python train.py --hidden_size=384 --n_experts=20 --experts_per_token=4 --d_shared_expert=0 --moe_layers=[0, 1, 2, 3, 4, 5, 6, 7, 8, 9, 10, 11] --normalize_top_k=true --balance_bias=true --vocab_size=32768 --norm="rmsnorm" --norm_eps=1e-05 --max_grad_norm=0.5 --batch_tokens=65536 --max_seq_len=2048
Below are experts of layer 8 (counted from 0) of a mixture-of-experts language model. Rows are named router (the router's row for the expert), gate (a neuron's input weights, with its number), up (a neuron's input weights, with its number) and show model dimensions 128-191. Each number is 500 + 40 x the weight over its row's rms, rounded and kept within 0 to 999. Numbers have three digits each.
Before each expert's rows: "gets" lists some tokens that make up at least twice as much of what it gets as of all text; "comes after" lists some tokens at least twice as common just before its tokens as in all text. This comes from a sample of Wikipedia text that the model never trained on. Tokens count by the router's weight.

# expert 17
gets: "0", "1", "3", "2", "4", "6"
comes after: " | ", "1", "2", "–", ".", "| "
router:512452453504547457490552545509462492544506553502523479432548441507556453417456530502497489444525475475439505479545492528498506478492450405575565454526475475493445491510529505515530520509488506
gate0:497525486613498469448508508496545508518476446512481410530570482491492448537459536443485509536489487506441517496500496432518525488490488477425503458546476442532473486537523493484544482576467460
up0:519534526541486487457506457471528455473464528533547433556501530465479509502518522559535557538453464441429477495521514512422535479453535526475454520512496428500502567514565560496421513474500482
gate1:485537492449496530484463464512527485524571520493484418525476417451438485561474539550472484548466482458554421455476430527458536482487530517525551453534550464556547462530449551509475443491487495
up1:509462569516484465510540526530499480442564478570542555458459469516571560511473536517508411438524454515531517462463496527556484532526559541506498557546491529525527468491491434535526495534513420
gate2:512510549479516498535483531511426470521533555465507431545521519489510512511544510534467530505490523512482433473442484480514464535442539486548492475550579523495433543472564513490524508545491447
up2:466502498479512470511467487458530493551509523615527466490541445507521570543520506491474437512570387509540480512504449548594456500491613598483481541552538494524504497461543521592540500481487512
gate3:469557540503551532550466562482532567499474483473498491453494505490499534524553507471501493555470506445498497521522529507482499541493490535478519578509574554500596457463577548442481468528487492
up3:492525516486502466450522471486479483504493430546491493537479520529509510472465506464469489524478484520512443552525505525503482491490502521466480417431547497480467448487473456487477522489477447
gate4:528518516518503522515511441542528476540534496521524495416510491516495462536480559461512431466470532590494490527500486525475503452533453488566515453433578501470475498437478493547461528509497539
up4:512521443522499541518499510415496459480480487526502500470446458464481457501495487610456501518522452519547456519496431471446509544475480413540566481555453591523480529524468499471467521534421450
gate5:467476558503501475534504426497532509478581517466557482458487561535547490490489482535414522496550447540510478498533482508488474534458569498459465558553459520455556530481505556522431476537510476
up5:520437503515476481496543496475571484414556560542569494413481560490467453514520514474535544468518509483508493467547482484514475480513555522462429447532481505455490558526469539520476548557544455
gate6:465475529518482422508542457516515526459543485538482458565482504528518495471464460520501505530448487413550466515504441449449463458526507439534478449477530472596556452485469424511462528558539455
up6:458495537517502517510508458460483539553497450437488464509488568541496552507507466473470539526479469565529524468552531545500488560518512486521485488520503528523441525518465513552539524492515567
gate7:482447531489542525419439504459561455507507520513489494469449476475537521537561410547476461483488491523478535543477454438436532528485431451497485520455473507475513490500477497444514505521454522
up7:500480503471500487497491494527489527536484513488430451438469508581542542504515458521449491503575552485506482558442488483508462508459511522473535520499512463434492528491448448550467586579473528
gate8:436480490500507581549485532496578538510524473626566450517544482533553527507559429455492498506523490509541455458510544491484454551520508482522474497489494449461463401509491534472458481541505484
up8:478509551532414469482475563512523558453555477478520486479540526545423535509534521541469526534511575520498467493464504480498428556507420542501504619475537553466513500481552536493471534553442497
gate9:587517523498537457424573500525486479501507505526525438424530536436578552534471487559482427419493448540539523444495461541535437558483451481584600557432528477537473526512488492523556442492470494
up9:514412507545487397489498450519538470508477464506536520531563526448503490502479496446454506443568492407608519394561470451527561468490518484494482445490548554523512518438454450491566497485504522
gate10:466474499454569526497457447573559475471470486499483543465488557522509529475484575465564515499462469497473514492527511476500563574498487486577503457530504492560571519544458480466432483528519448
up10:497496412544534453628464526538491499477505475493578438465509526547515497567449472459549496535536531467510429442588465565506483520465503478522532531519480564477500560554572517513540428562520565
gate11:414588490487460477579485493433512447458497434518542445463571511474506498489437427522556468505517492451498481535460441536524518505579558469451483502482491507464477465488407567547507488499580445
up11:492451497470530492483489507500518500501492478448491604576448530489518527557553446500471502458522479423551485537480528559499538535475480462497462502435552464543500469459505531473489419523557471
gate12:520459484497516481486418477485512467493525483448563501456495452497470442519411483514543535501504603505493517578450461494491542523498514501517535513570515534428443559500409521478509491506496461
up12:493566481421493458505454435540526474468542553535461469457495443493502466500481475550514536486471492514528507499469508509454495506448478561489468453509476583516480560421424478494486504485553500
gate13:461476388437475471518522544595528491473448494567550507499497514520451492507446577483569488510559464485461409506519449520505510516589436514452502580555488515469442483532520486501511533509486519
up13:479508508471484456541521513544494395544496496499508496500444495467397549551446477497483483487514452507590517416503553538513489433460466628488472416448516460510461502510441504512435452439509523
gate14:507458506534497563504556469505515495504523469553528608429510504539490495510520498504524431492501598551479530489471477512451481427496470561480499450507483473455534487466506466515441524515510430
up14:497556541473509417457542496532488488462514511420485571527475496518479516473519505545528511481546424458478457504466466519449455425515409545411503583406541494499516436444501475543501463515525471
gate15:455517558464458547482529481523529432505483488453512534486516538511515550526487451452533425523513517527563448538494404534479506506561499541471436550525515457470518523601521472511499506510533610
up15:442516539481577543482477502462496442422540468490501477506462461481489479533470499514577510434564420572493514528518448489488501498512469590461503499539505543514544523513497545506545502453468522
gate16:519488509448555436534488496559540450479479569541494488484485431488458535495523530425479518467500515499526487542472517451539553511477487535521479512558503484442479438574503528442480541512493527
up16:510522561527492507581475493450510528540445512446423506481502509556546502486425527530519562481545506487503463472437596471465570566478493522489489430489523513468466487495447487518509575498543506
gate17:535422543555437535541452510473459503524508536566528504470455477484462571465521499491515481528581525534469508439562437564442472475526506519517534456518481497456507533473483495480536560488496543
up17:523495470531511424485536497496477491473486479500464572481525521487458521626448472487493496418485482487522496517450456544499470523501467543469537543555506479491517526494511514552516541441496548
gate18:508480487478494512571445479512473458447613524464501416512539539547487454507522503517463533527583424428506494578587510499497485531455505527479449492492554514462451495517485525463476526505464484
up18:574546534476520508575517515491454480485498580592468504499530447590484454532488549445521469551489468473517504519510495538492516523523462495479456551443491562554458533492509493482514475543568513
gate19:457559492466523499553475539451565502510544512384441499572530473530421445541548408506521529529567506507500520495485531524523485491485518506470540465525535479487496513515463486512418484494540520
up19:560518504480543499496510504446484493507402486462504540536513502527472473506435524552479561532564524543473595451497518562475522564584443445537465553488438557425547417557518526439458528513552496
gate20:463476504434487475521526472517476507502422585376531541497487490492542497498539482491472470485543524555486543459557583457480474519496456522484547557420522539562551481522488549550519483511547478
up20:541497438471539547499562534492416486480566516445532480570498528522514524593443516484542482481492494466421534485484547537494577503517545521513494556483527442492533471599566576545517442575526540
gate21:513529519487431426472523561488468499452544569520519355461525499513533482473555488450472459471556506498521497455528562498455517439485474453459547500454452517457536527508478609530519550470551420
up21:488517453395568533529493428501469480546514465545531420495487488472485520575529526458524557525542535512495513519460512522435539490552568484538541490519467476525492471450512532515446535540530482
gate22:510530515538516488479500440488468501512452541536410475486488554512500510523571563513478465492474493455500487493527523542485493450534508469487454496505536531540454574480555483477534546469473528
up22:471501491505523487543441462474475491505446494523493510483421489504493488541521543536426517471470501430575549452528498484457457528498509465478495509545509504465500543526444430542590480431501520
gate23:506488515511467539529478478546539503535491464454561488519473467446484430500544510495539506492541533502532395461524490470513529490515490484491480483489480457499534511634498479485424502551439515
up23:545611502483468403494566470460542572574541481535452512448488535420469490475532546512549488528534486516452515468557495493489513538563587442524476506481526463529526514561516436491564491512524462

# expert 8
gets: "1", "2", ".", "\n\n", ").", "s."
comes after: "1", "2", ", ", "–", " in ", "| "
router:480505502551492488472527589467483595569539501489497505495499503448498486537535495447548478469529654505552489539495444435502490584538473511540519508483517478523504465520508506456556503438503447
gate0:448481525480430528531548552552509538517448457523490490482535505472531527530527578567474448509441576547544505490420558474528496544533401597472531475455487508527499501475510556493485563439506489
up0:501530494444528483487536542530530462470477495546426533478506519425525471472549597504533472582508519434572496453493504543556530498571436433467569494519488518516451490478410567427498482518474499
gate1:483580567578399505477523522512534491529535467459477461506520551499520493477528466453409493531517466509452547495470483386500536548511506487528527491462519491499464479490485472503543521421519447
up1:509470550526490537488454509509510545576494418585458537444537514461513504519552442533465526513465516526482497563456518527506525509466450462470536481495532478427477590488496560453556576479414535
gate2:467509459482509441552430549488497528480495492498455480423454498469483554492526565451441450499489512554482507519480490509488499516544551509503540566473534424551468465404509530509474511514508599
up2:519530466548513497509496508504558522547473516481470510561509514424543473469492494510554475438538541545440494478493538512480565488494479435511448498498537470523512486463542474554509533502549497
gate3:489524491511552523445502488499545496467548483514511559523544499498484487528457505449492438466488548525556461552488521464463471474492544500544522606486544447453526486540574520516505540555587490
up3:493422524471514532466533504378557534454501446516504475518508499442528415481543556491514503578461452453496448487511486487496500515490506448530508615500482428514500504536512521436479538489481477
gate4:509487544482496560506496496475503529557439529459518469531508476573550441475527504515485440506577528513450486512488536546513524500552496515492509512548470388557512488527459552522510510540539441
up4:500503514551446428513524483497483479435539429460460572500499479519515507552439481446448602422535537488571497554527532442547546547514498478467493477586511509540514442501513397546515551525503479
gate5:540510441495495475553471530434440492518512492529545514511588534501485497492540518503484483486482479593521476478453457547432533495489520533487530517581517509437521497483510528493576527519558525
up5:516527514473497479444528515515535428505495475491419538483407497500577501532570492548411517456505502531454473448537572528509496612526526483510498575558513553506458483475484455512453560561538428
gate6:601511557453474567543532522469492445548524517476496488395479450499523514504451475498557457495510513453575505463442514581506467549511514486503473424526440482519493527543547518502584565426467420
up6:535480491431526534471560502501509460509545546433513528519425512521551497545501538507500492478542606460495470503456455462526522490409500469514544502618518451589450520421477529487543442506532546
gate7:513457441489496499481485550510507374493532499528474474439415548556552515488498565490469540540513526479481506509538465481571545490440563434499529501521541479541544548466504532503489499475471413
up7:527537482455535497540512483502447503507510499457498517516509549540493491475504472565446544464480435478556528468472522594399504510577578494474531506525568492541497483465548502459538456460474512
gate8:500534482508521465422473510483449472470516546414540471447463490550561456489492440533470463478511474497506495511452508482470592541504516564477538518539483488508496553499465537475448576456472501
up8:485506530517471478443484626562460521491485489468543521500489450457468535491477478461557526484430531563443533468529534531482536555468492447441412462444511481497542487463616479502554478465530599
gate9:451483526515567442443523550516493533536515517517470491530522558548536506527554530496532490522526489526511553556495509532508479472535453489454460408520524468525490403539528517504551525546475431
up9:483479463424529441511527491529498458481478530507482461449477467513579482492457482436498462403481507488507478550519430478479523543518571471545421484539459552450572607547482506496473401523507566
gate10:557519522497510519486519500491504548526540650557475515480534502470558605435514538483538475565473469472541457470473462525387548505522469516467470530518505544557499526478493485437542535511525437
up10:454480481520507507454564555524500569576476489489519443539493440587522534500434462475366517575513485518467436480476443498459498454522544554558448528536446504458478407524482480581449538536439522
gate11:529453514547553524484511494525470546444499468476432515474510421478600450468466437465544522537474501497511516530527560522547473531527534514474509481520505474532465533548500556422485499531446423
up11:464520509406460504506532509440478519486464546516564473407492577441489552521537371418488464514516531524509484520467476500466567498545466591439512495468426516561556453481422413555486522523516545
gate12:531491452506564495542468444510497534458549540452470401462453491528549445535551549492520453570461500486560492507509467517490451497516412537499538523552500526554505531471513543524503484533461498
up12:532461521549545466399508556596460415456464565503474492547526448502455533517452496472416509474567464527520471437450450536538517491558537540516461458504490507445512451520453454505514503493494484
gate13:499513495545507514516514597519541490538558550501435504461501511474509525496497522480508493443503452550526474530529437494490526495537517480451460515480497471445539526479556448470555490519529502
up13:552496555462560451503473455427561513593463489442476461489503477490522468547476560558488423451454538554529503491415538529488463544536490449511557530496522530434413543503575494450482503539468462
gate14:455569509437492433488419509510524516563520509536505470533538557517519476532522546487486555526445502410517427506524566537539428508582436527497539500546509553560548515563502519556482422486488491
up14:580517524490495470550498542410474477523451518486478408437471533449435511543525515530480507448469481465437438502513555484478479553483482483445464486508550540504456515515441513551448476461480506
gate15:533530470501577452474538445471513562482485536543422471414562557519516520503551574529494432498554543493548464635523465555492438569462513536511472576502514491522550470481500500461508493486464504
up15:530458477506541507447496525481482513443518496491459527541475577472531453552501550472468516440511528534527483574500562463473440529448478486488509452541493555580543524546537487388456437554495529
gate16:522445509430566519497534517500453543575420544468467435415537528548520520556618550490482547458545538461540545509500448456503490481548503463501522511461581600457489495540521493548533475496518524
up16:501470592416562532510435427522453501505494473420495469504421431467559481543456541450558576432520498518452436519499483451456560530559514543468479497441490545494545506532463409525508395393529532
gate17:481560573449508513468479563420479607563464508526512571527501517482516490536537535479532465536499507517524508500420500473473490509495464521501544542504524509526588493508483538510497472533521458
up17:526493425515513479511494527497487501501483533450444537537439561504487505452472518414452483461492563468531568469473521529469524511522469446492522558573481471489500534577507505552516520491506475
gate18:545531466502543492491503520559445519511492549472489434386543523512496493477527505564560512484522521510488504509471480446495459540434519501475505573476460536553503488464554583458458483522473541
up18:487471423515442488506494584567556517451434408559474452475477492481401491518545548490469535527475399497519466527502518517542503511563400490446521485535497542519537526418554522418454517512428536
gate19:558525552526503498536465547484472533485559589527436486442523500416525456575561482548487483547451563520536500492451515497508459512552479471460508520434492566422574552422489529438525492414444526
up19:526502513502524462465518537443507514471505473560426445465485539497444560521473492491481434474521512527478445421470578446518569507516496518532459507440474444546536437481486495507457434525487526
gate20:477478458514497519502490477471522466554512437549493481453466421514524463568478559448537538459463490489507441498482563470503509487485519467508472569539530442524450558427493469443479466527496528
up20:489524538499545479550508526507547456489477474519528490437526496545490488533461480496590472480473506448508480458485513488432507519472537492515483494465528482550434498509460474524418459491496473
gate21:485486431534477441469473499510474491535460487452521484520566491558556445515517483557433509442405463444455462542520455534517493468497484551503484407450534567481504454499492522517491580560542484
up21:496474466497498509493525511591522496491474629528531531578475501475421519530525503512506485460492518506498488479571525469457521513460516457473454494435584581468439476536559512571518462508490515
gate22:559516529443480504554511433533496457475487514590495478426518524569544402514441466567598533518533545469484429453448480479530402559480486496454490502519401539431495405500480490460495487521465517
up22:531521450529523506499456436517493435531440491561483508526476525470549487540539495511477535462469475577443484503543494465566491493506544519497472481498512551521551422506424435503437485476497482
gate23:445458475462516485568516503489496501497616532510492556630438562496477459446498551450500461452512448508486501489505540441513487503509496492574577509455484516512471478398501555557480478552458496
up23:515550459549460503590457431433469526498523492505478488473567516525496495527484505512427494515475475480448478500480558463541483406450417512399494514496455478489469473520451517550500492570423465

# expert 9
gets: "\n\n", "\n", " (", "==", " =", "==="
comes after: "\n\n", "\n", ".", " |", ")", " ="
router:557498461492508535509475551476476482509522482460510485553502519509501550492473509465482579414482668466498450526522491488412491457547508431522466457547446480448560488551482437501486539602536570
gate0:495470549468472474511528425511489463476479510472529529588559482574552490509463448522465496516434427528503406542497497527450501481519499487491486452515577493513466495415562522496500512567510511
up0:567520501458582484460516501447501552580569485527559461477516555461538579514514520481579506465535563477467466439484498476522504533511481490437519468483446535486524527549598497495496547449499518
gate1:572515503470507557507461449501498454430534448549464513534439479523489511497536532438462535485562553497477443502494515537439471499477510502465513501495518601454534502487512536539490563535449463
up1:485483445554507509481579536450447531496469527574452407443529449460472529423541479468485492445549496466502471480456494546461586498554418518439503492526497561466568453445480501450456486608513490
gate2:563543505540472457463498491568449565524544525517537510514553523553522457506503537536536535519506518482490427464489509558390451542507473546505509524543503549482542464469531541434511515477604485
up2:593468488469480476427494532430458509480516545495564518442467592540519538457423517588415486493493507432491505521498452482536507493495453505521574526484513462460517522484517478474555483533488460
gate3:471483454427532470430526452563525534494545477449501494377496519517448459448561483527593545556553469502465528461522504520433555485497552604541473459518500531516544511488451558528436521434580519
up3:538547487512475440525471549551423468534505508501505510484488488565511498442457486562490507479537476501444457515502454481482498520499493522486411544515495472423522508501475444478511456529549463
gate4:524478512512515530512495462418501539481466473538571491508465498419525556448475585519478533592494458431484506476516498456519558527467494481494541487478451560439563406581427445551468552564474587
up4:466471523566517544568568517520567502529497518453552505519455495510515514469505539550507558406473490524549462532544496497475507567479522513523518484448442512484552507554511553469404423584484495
gate5:518540485499531583546531441487483462489532538519492490413457533452585530435451546485433522513535459510441427489523524530539451430480498457459530567491471462546568530442473491481497533533467557
up5:444540463453508501546522466472499497477484487489463612518458483572477573501573441460522522505450558495486586557444482525438546497507492498559502444448427442482505493530507505498516563501537428
gate6:466469444505563498421520538470516530506517524542512534488524438421489462486459492508478575524431521515476546497544448504516466504481471494500507471445460502500507459498491506454554554557501602
up6:463454511525476496449548514495512480478526487508541519560519440539523473466458460567494503483500543569476449456496467480464495445537551553560500489500517513468454508521529510553540423455495440
gate7:518433451519510461506443476448542519492453471448469582438483506470591482583469509449515546508547494459489529532528537516508548444483457444538481419446536526476533457481491587540449545534522507
up7:408509493520505495539479493557467478493507530491560515518492481490469521490468493489489520398475547510437503445475461467526473532449531564474534517510460531494485538513539472405499421474495470
gate8:507537503527578455489505606434528556468503467503508505475508512531459532587472472528607508523476550486482546449497510504492501479535499479512506558491499506485522431488539511500529522529601537
up8:486549548504422490540501475559534539476507500439511477452518504479432515521522450497629494480490464511511465544492508442426580581497526545471488493487474464469440539544533543476475560598582490
gate9:498527514555530503511506551480401484534522580512563501435493543548552513506450477554469569455583501459523554468529482488493448541592530516507484481500435483514494539537554473547458507506497503
up9:409511497499518504513467533512533448443600446471522573529481435501464469477558410433494502512457470411470511507526495459480470490492527487448519463499448478442532464491493538480511548524525474
gate10:489421539507449520543496480539501516509454533467497487435457460478547516428479562541456474482478513435510451515493484532489420465473540478622474508513439503524530545529431525536490585535443508
up10:485468557536485491509545463455510439486459463529503475505499497480507506478523550538490468527500497508492491487490505506498480504527484434502438437544439531570478563478431576513545540526487443
gate11:566490475458479469471456567529451519494523508547542510480590452491566505501501443501627542457505482493533557487510481546511478538528452441629551527526493473438508503552575489504563497578484530
up11:530500486499555534513477500550501565463613531497430529461550502499498512418506496539547505484495445546587469496486532518504460491502435401512510546430530481498460539489468400535466493456505507
gate12:489534476458536505404522475532453530420518453510476534518497460533467505475443479501476529490486556546548587509505488488535556533540447486554529471477472520517459464536516457482534492477490447
up12:481505492425486474555390570551514368476477561542440480479445436522490459510518447476461516471493473458477503499483470518467502452541528543438481568475556494477500428476489533507488523553518519
gate13:478480449464475584503471462560463481510551489422496473506437537516436501506489405453474482444477460499552429464550545517539441573553476485569498474457503539532516436497418453462456517481566567
up13:510493505500554553458545525421500450473408523464561511530505460491587535497458539584489561433494577511513473452542483496499539529534520391560477517485483463510521527503509507496417521548492561
gate14:515446512518526437448557526533536507508457529487539462514479518524479440525552512516504422456482462565459543461402488564470552453551483529512495516544440507462538494448469518499473520587489464
up14:521541467504450591467482540506498475446490487512512445448526476528488531463519460595497489576468523491478525519485436447572476528481506538505492435503494480469428519552474532547552422454466479
gate15:551498487509496525478485522497433493460539526463490507455500504499477551522519506512469499481506502505509528480455485479522553568477509482517486606591521496457521504529441517538519465508494509
up15:531513520527492525545555481479569465519524495473553496508483510554507509478573488478487485471526527475492471449497444474464562547496517440499562464435460559461473533530417435474489523448558501
gate16:418477481480499515499433440516551436509527522496502465479552520531523497576496455446535519532581441387564459505523466642550569440485456454557511460519460558414492507548506474507491452512513532
up16:526505576509494549586469478571479430564544427413538486544449470482521478489467476527485456522518502501487519478474491534496483579471399496494425435494534488519484507517516523459514492437460486
gate17:464502451523458564581476490480478474444476541545508478454469509516605524494499517541506479523550524512517474439493475509535456531552528476488502479530483555495526462517481505537446442517578498
up17:526525496562467500505543490517533477462507464503460535475510438506487552506431456483459487571487522497560494616480512442483514513546528497495507546501477508567471513486476536516476545505482440
gate18:442496535575532483495446525489443474512435501449546505509435475474454475542551533518479540446476543496502511426485451577472535537550552492513512528461483521483503491526529446503542414456513551
up18:491475501479580571539456497490519486514524415507505484531508476448503459468505465527553500526541522462464470576578469473490393523515498528522505447517552556512455549555464569415479566514463546
gate19:557471518560454488504483461523420550504561525497549498453481494547506504521489519547496480522489533475475495506505405446444460522549475545502489463555515483506452491527495458471489493562547477
up19:529523514508444514458565496493572503502514497494517577518472483481510529446489448471561503494517485504501523514549548505585578471446488513480579524456543639510463531546517537570553479490454464
gate20:488458500515495489518521408503464485524470490563505571547457501502493513489521472429492486508411431553503499556492453550462540556470456486440519555461486502538456478480460537469528529470511495
up20:523505449449447498427430516502491511521445462435444483494525491541496544559518506507460437515520471506524541472480426571497557474494564556490473533531474502495569509448498443435561526484492527
gate21:512556473520474492528539499458499534571511538460463515557506547494442509567533478511466449436483538531521465482501501476508471476429586450503487479528510445495518478509463551503470548452559462
up21:508526494422488462553453466517519443575454492512424473485528533500490553544560550478545517450433559436506484481526451487509446533456510471427546524529413463486496532482521503494544448497521508
gate22:474468527553480545444509447456583491581564560513452479424518477495559488491530533502532461456555459482546500503512561501534492492535561459506467437513448560483411449539513496555496513518518517
up22:495520482494495491534537574482482565453512515558513520483504413608508589447459472488504530465456503471454538555556507498506536460494496505535524522479485448471473510515534487520451505513477528
gate23:530540473486530483500528523448513506520496475454549518553516526471390536553465497499527511470472505526504517534459535514471483491495509475516479546521529483435503471520528509431563549444587476
up23:435561485420495471485513459496475462478542464556466531495551493468537479518489565560538519471535476531472520595537485449572567573470474427558437352532461490539482516501476449483459494482495439

# expert 6
gets: "\n", " | ", ".", "| ", " ", "\n\n"
comes after: " |", "\n", "0", ")", " |  |", "3"
router:538533477533512436465468507534567512465529515486534524511552438584522508541524518478530478564483498534382442507509509515482485511483457369526457565551467586482490557478543464485596518520517519
gate0:454514473522566475525474529527507485475515498490527464505513459568456496519493480421500420512493441503507511484523469546465496489549479503474513399469406542519508452507474483502469507551508530
up0:524490487455482540511552482516471533505564489516513499550550413506438549435530498517466457523512472488457474480570391565511505485437557524538517527488477556545455554537490506495482493485508471
gate1:505457436525478506418458489502525548508495461497428559484447513514568521496461532462579511578516476513547532524491514557474515510460520505543517470543532502552501524491529438452468505503552454
up1:498502528524506527445551471505416456462481513441497524542558478513541583485501506537468506447481459501552526507467580493453527497489509455518595617444534536449480491490554542422555535516518490
gate2:534473451443459546555464491480528445502519474471478490445479447535483487445479552514521523518496528510453496470450464459524516502449478522480448487464538460551494448492510478499498505551492488
up2:490529509493555473522501538445586519460497479475540484476541478524496513482495490474460471511486496427473471538505468505497502431490495449494515464486507459496504535476602575508442554493429481
gate3:495450533514491493530489535557429511501505514466524528551508505449531596502496475456474509440523516470514455473505527545481572420529494550559487499541468502446460609508529498429501555543498501
up3:512508552542546520622528451475512489505523518505489511499441613544456511497547420504469486544452563544503527553490534511520491545448468523423500475500498516499556437504527440513499602426505510
gate4:564477524440491544421411455455544569508560436504550463571509442520468519502484515565551518442448487516518479544477558531473479455525507545525534437455554508488555457473493463533548432515499534
up4:461534378547562525478481583557548525494500531492453484464490437512551450478551549575522481549469451514527477548533514516493527522542459413570493565520457532561503497447431475521528508510508472
gate5:462507447490486494466499514602449457502539500438471495478543499519441517407517464497470518520505500582458485503464571558529549528519519455540520456474506459508520535437483486526516504524461569
up5:564511489525471443524515498534511462443483536575594405557523471500514543409513548504526519503527497562483427566509527552488520487499462474551508472483498542562556550498510477481476487515481469
gate6:458543479571514428533480443478548491440479511509497575406474508487538475421611485509504552497607542491434434513446566502506519474493465483558511528485483546467551428450532491461491554529465545
up6:446587519461539488468502531519539557527553551504539519507488569540507484512499511410473486494530475442506479522489508568474548514557542513455543409529540520479512434536555503529516530485522508
gate7:435580443509547477538466480515475382560571617529448547415448482541525486509571529478440498489538513540525464527491512439527456551465551560434499540602575443544489489562468441487424487475535525
up7:508495493510432391417492467496446429496450510543467517442459507444561518550523471544432458427526488518455544509443451530518475510647509511517478549503534476493467509563441510526441578449484495
gate8:440455498476486489469529556499505530556557480506467535585516453468526490510505452532463545489502478536424444506589484409489498531505451579457492529520546537580499502528587490502434479534537524
up8:500473504541532504511552519468483519437536505494504552508482438454517509472511494524516510465509466499501507512532531526482514503440492470441515472445572500511533535516489510495560495533461504
gate9:474554547510496479495560462490489511418513510477426438469488489485522462595490421476500478507474457446442519521506478483548487399530552468484531466540477578463487473510487508451509544505526429
up9:501469479490570478498521498478496515542494557491485562479478441471479490400503517457563412520558469442491541490501555468522548530525566555475554521494491501450471425420473516492582516454479441
gate10:541578426471543420464516497537495488488494573481469499550511451508524518529493528545563537427559508516548531537555469483556554526382561439489471539495476489470483529532492520489554521535521490
up10:444478475424509525451494542585566537485516437521497554483410540539510539460548513505547528550511571493443491487467428441457555500484459451495529486550490522526496541452531507502513464500492532
gate11:428518543574466441502555498410470478467422467492583475466471487441515408497484513475493424535496542586459539479545506539490449564474510467571567559462512533567547496484544530573515511489550477
up11:488490505549548475558467522509558581454498514458457523443511490544463484504486507519499504432469439423535458514462513457513472417504402556441543475550541502556493489531504493504580459490484523
gate12:495507491513455479499523435522450507509469498472449498498533496458507461497490559476444578451480489491452513456489474481498467466555508445402481494451499502523451546469480505494522490505487505
up12:570533446639479497548481442507553516466516539486520426522524542474477456485522483541487496491480500500506486463475506544532541538491443545519481512493517480499447493533528466481457450500541456
gate13:396524496396502535513491481461500547474553424504393516495482578485528560460503531494506547453503459501501412580480507475540500443562554464491465545485525534518533478487526524500557563448416559
up13:487521508419563485445519538504535500476448481602535470513441520586457481496457504485417519566500581502480396543522458440514450510488511531475548508547568482438522522417525474453495569506465458
gate14:442513528441469411512461501464537485584490490561510496494506488529434446552522495509528530476455454503517473475547476547488565526549470546499547429545496530467508479538490558545435497456498449
up14:458425454527498467502479450496410545549529434455526472486534458472524521504462534482486493455535508506516547506495481491536522525517507544554515488569507446427490559473405582541450535551527474
gate15:508515501484485533480559555503505519532433519463564425564471486463467542552536510416507499550427489496474516514562437484401437541517559436522525507566483529507497496484540513531563486482500486
up15:491481554431474453505473450468495460499409534531460518571566522442492468444488530510531492530459492554496468494569540450452554515520455540512514445555563506526408494475506522521459546528524500
gate16:478521413574519475499496506528507531430477466524518489473525428539467500527466503449510416519538464477441426492548477511490459461537531456529492557526469523586510450504477507501457411448467443
up16:447507522478541542576505446464409453509488527514498496489524530509495488531462439508546544503405562463550460372485434464462462458410482474512430453560470565484501506514472542569457524543533480
gate17:518498419482469467520592448506492491528443529452511441447545510528494572494473503567497525471566534484465463449519565509570518498499445464471512567550473533476508514498491456485525521513546542
up17:464470502506499458480496508492529484430555540541477516451465511443458464410484452512563527446602556453557527500491459430474516500561438556569536499453489491463488467490510511542498516587566519
gate18:527562530466466436534531519532567530538498552550511488486493449480483473493591478493496437468486563495469532501493498509521553471600463501455401522511430461499432515542623559485486452571530485
up18:503534440419548573539487485467512580532475532473443504471477379505521421447539506507485505519489485426526513479475449459566539515534531407518551511482469587590486453533454534478526484517478534
gate19:579507456406485528525522511552556426470488491486500524463490426555525558501495493529521461474478486578508526580530531502525541535501511491512499529500527376558494526490519561440472533568548492
up19:445495487559555539476443465553545467451499480499470546498513491503508488538532541509545544556475517447429472514540513510462515543507503521524531502523541584449539501539519526491534495557494550
gate20:522452531545536551512526466538501512580500517496552521502432509416484469524501457486470515482493522439467490527516483499532378521424479464571475429478535468461447427561497546495481527528538539
up20:535464543529524464466568545527505470520496470560506505414508474483353508508527567505538507509464468457570498465498463480475529499445505355499496513430490537507478500470539488507544553525549494
gate21:540468523437501561505426378504418498503440519481466496501542521512466492533619485493519416554539499469487551440518503513519481445526499557509451506427500483497537530490484519482549473509468562
up21:537485472487424489499515495553517443533520510443511492501563570489464469458552511482477479489485536506519542543444511436530455460544493431476487468458566421517451478532570518495506507530554564
gate22:524477505583557500562474519494521473470528546533535500489445528471542533495539554455557456540488502494478477517465505508489450564519467482465512511476538542502475463465538516559487546468481451
up22:492406482507503524571486520448438542463448473452525416454458527524524556430549493499485507489557513518526572469529493508457456472473437571467567493452531483535525509529441508504484476495504420
gate23:595448531545438528506523543560486508470483520483617555531462495432511477502443535458471574490526555573538485542489507444484508510469540388553518512528480554438517512471501532538492540459473526
up23:615498498509462406508446530528567526487489531517553477528535444523422506477523509531528536483493492461487545477539553418524446425503487495418494519431487499421480547509539462478587594476482525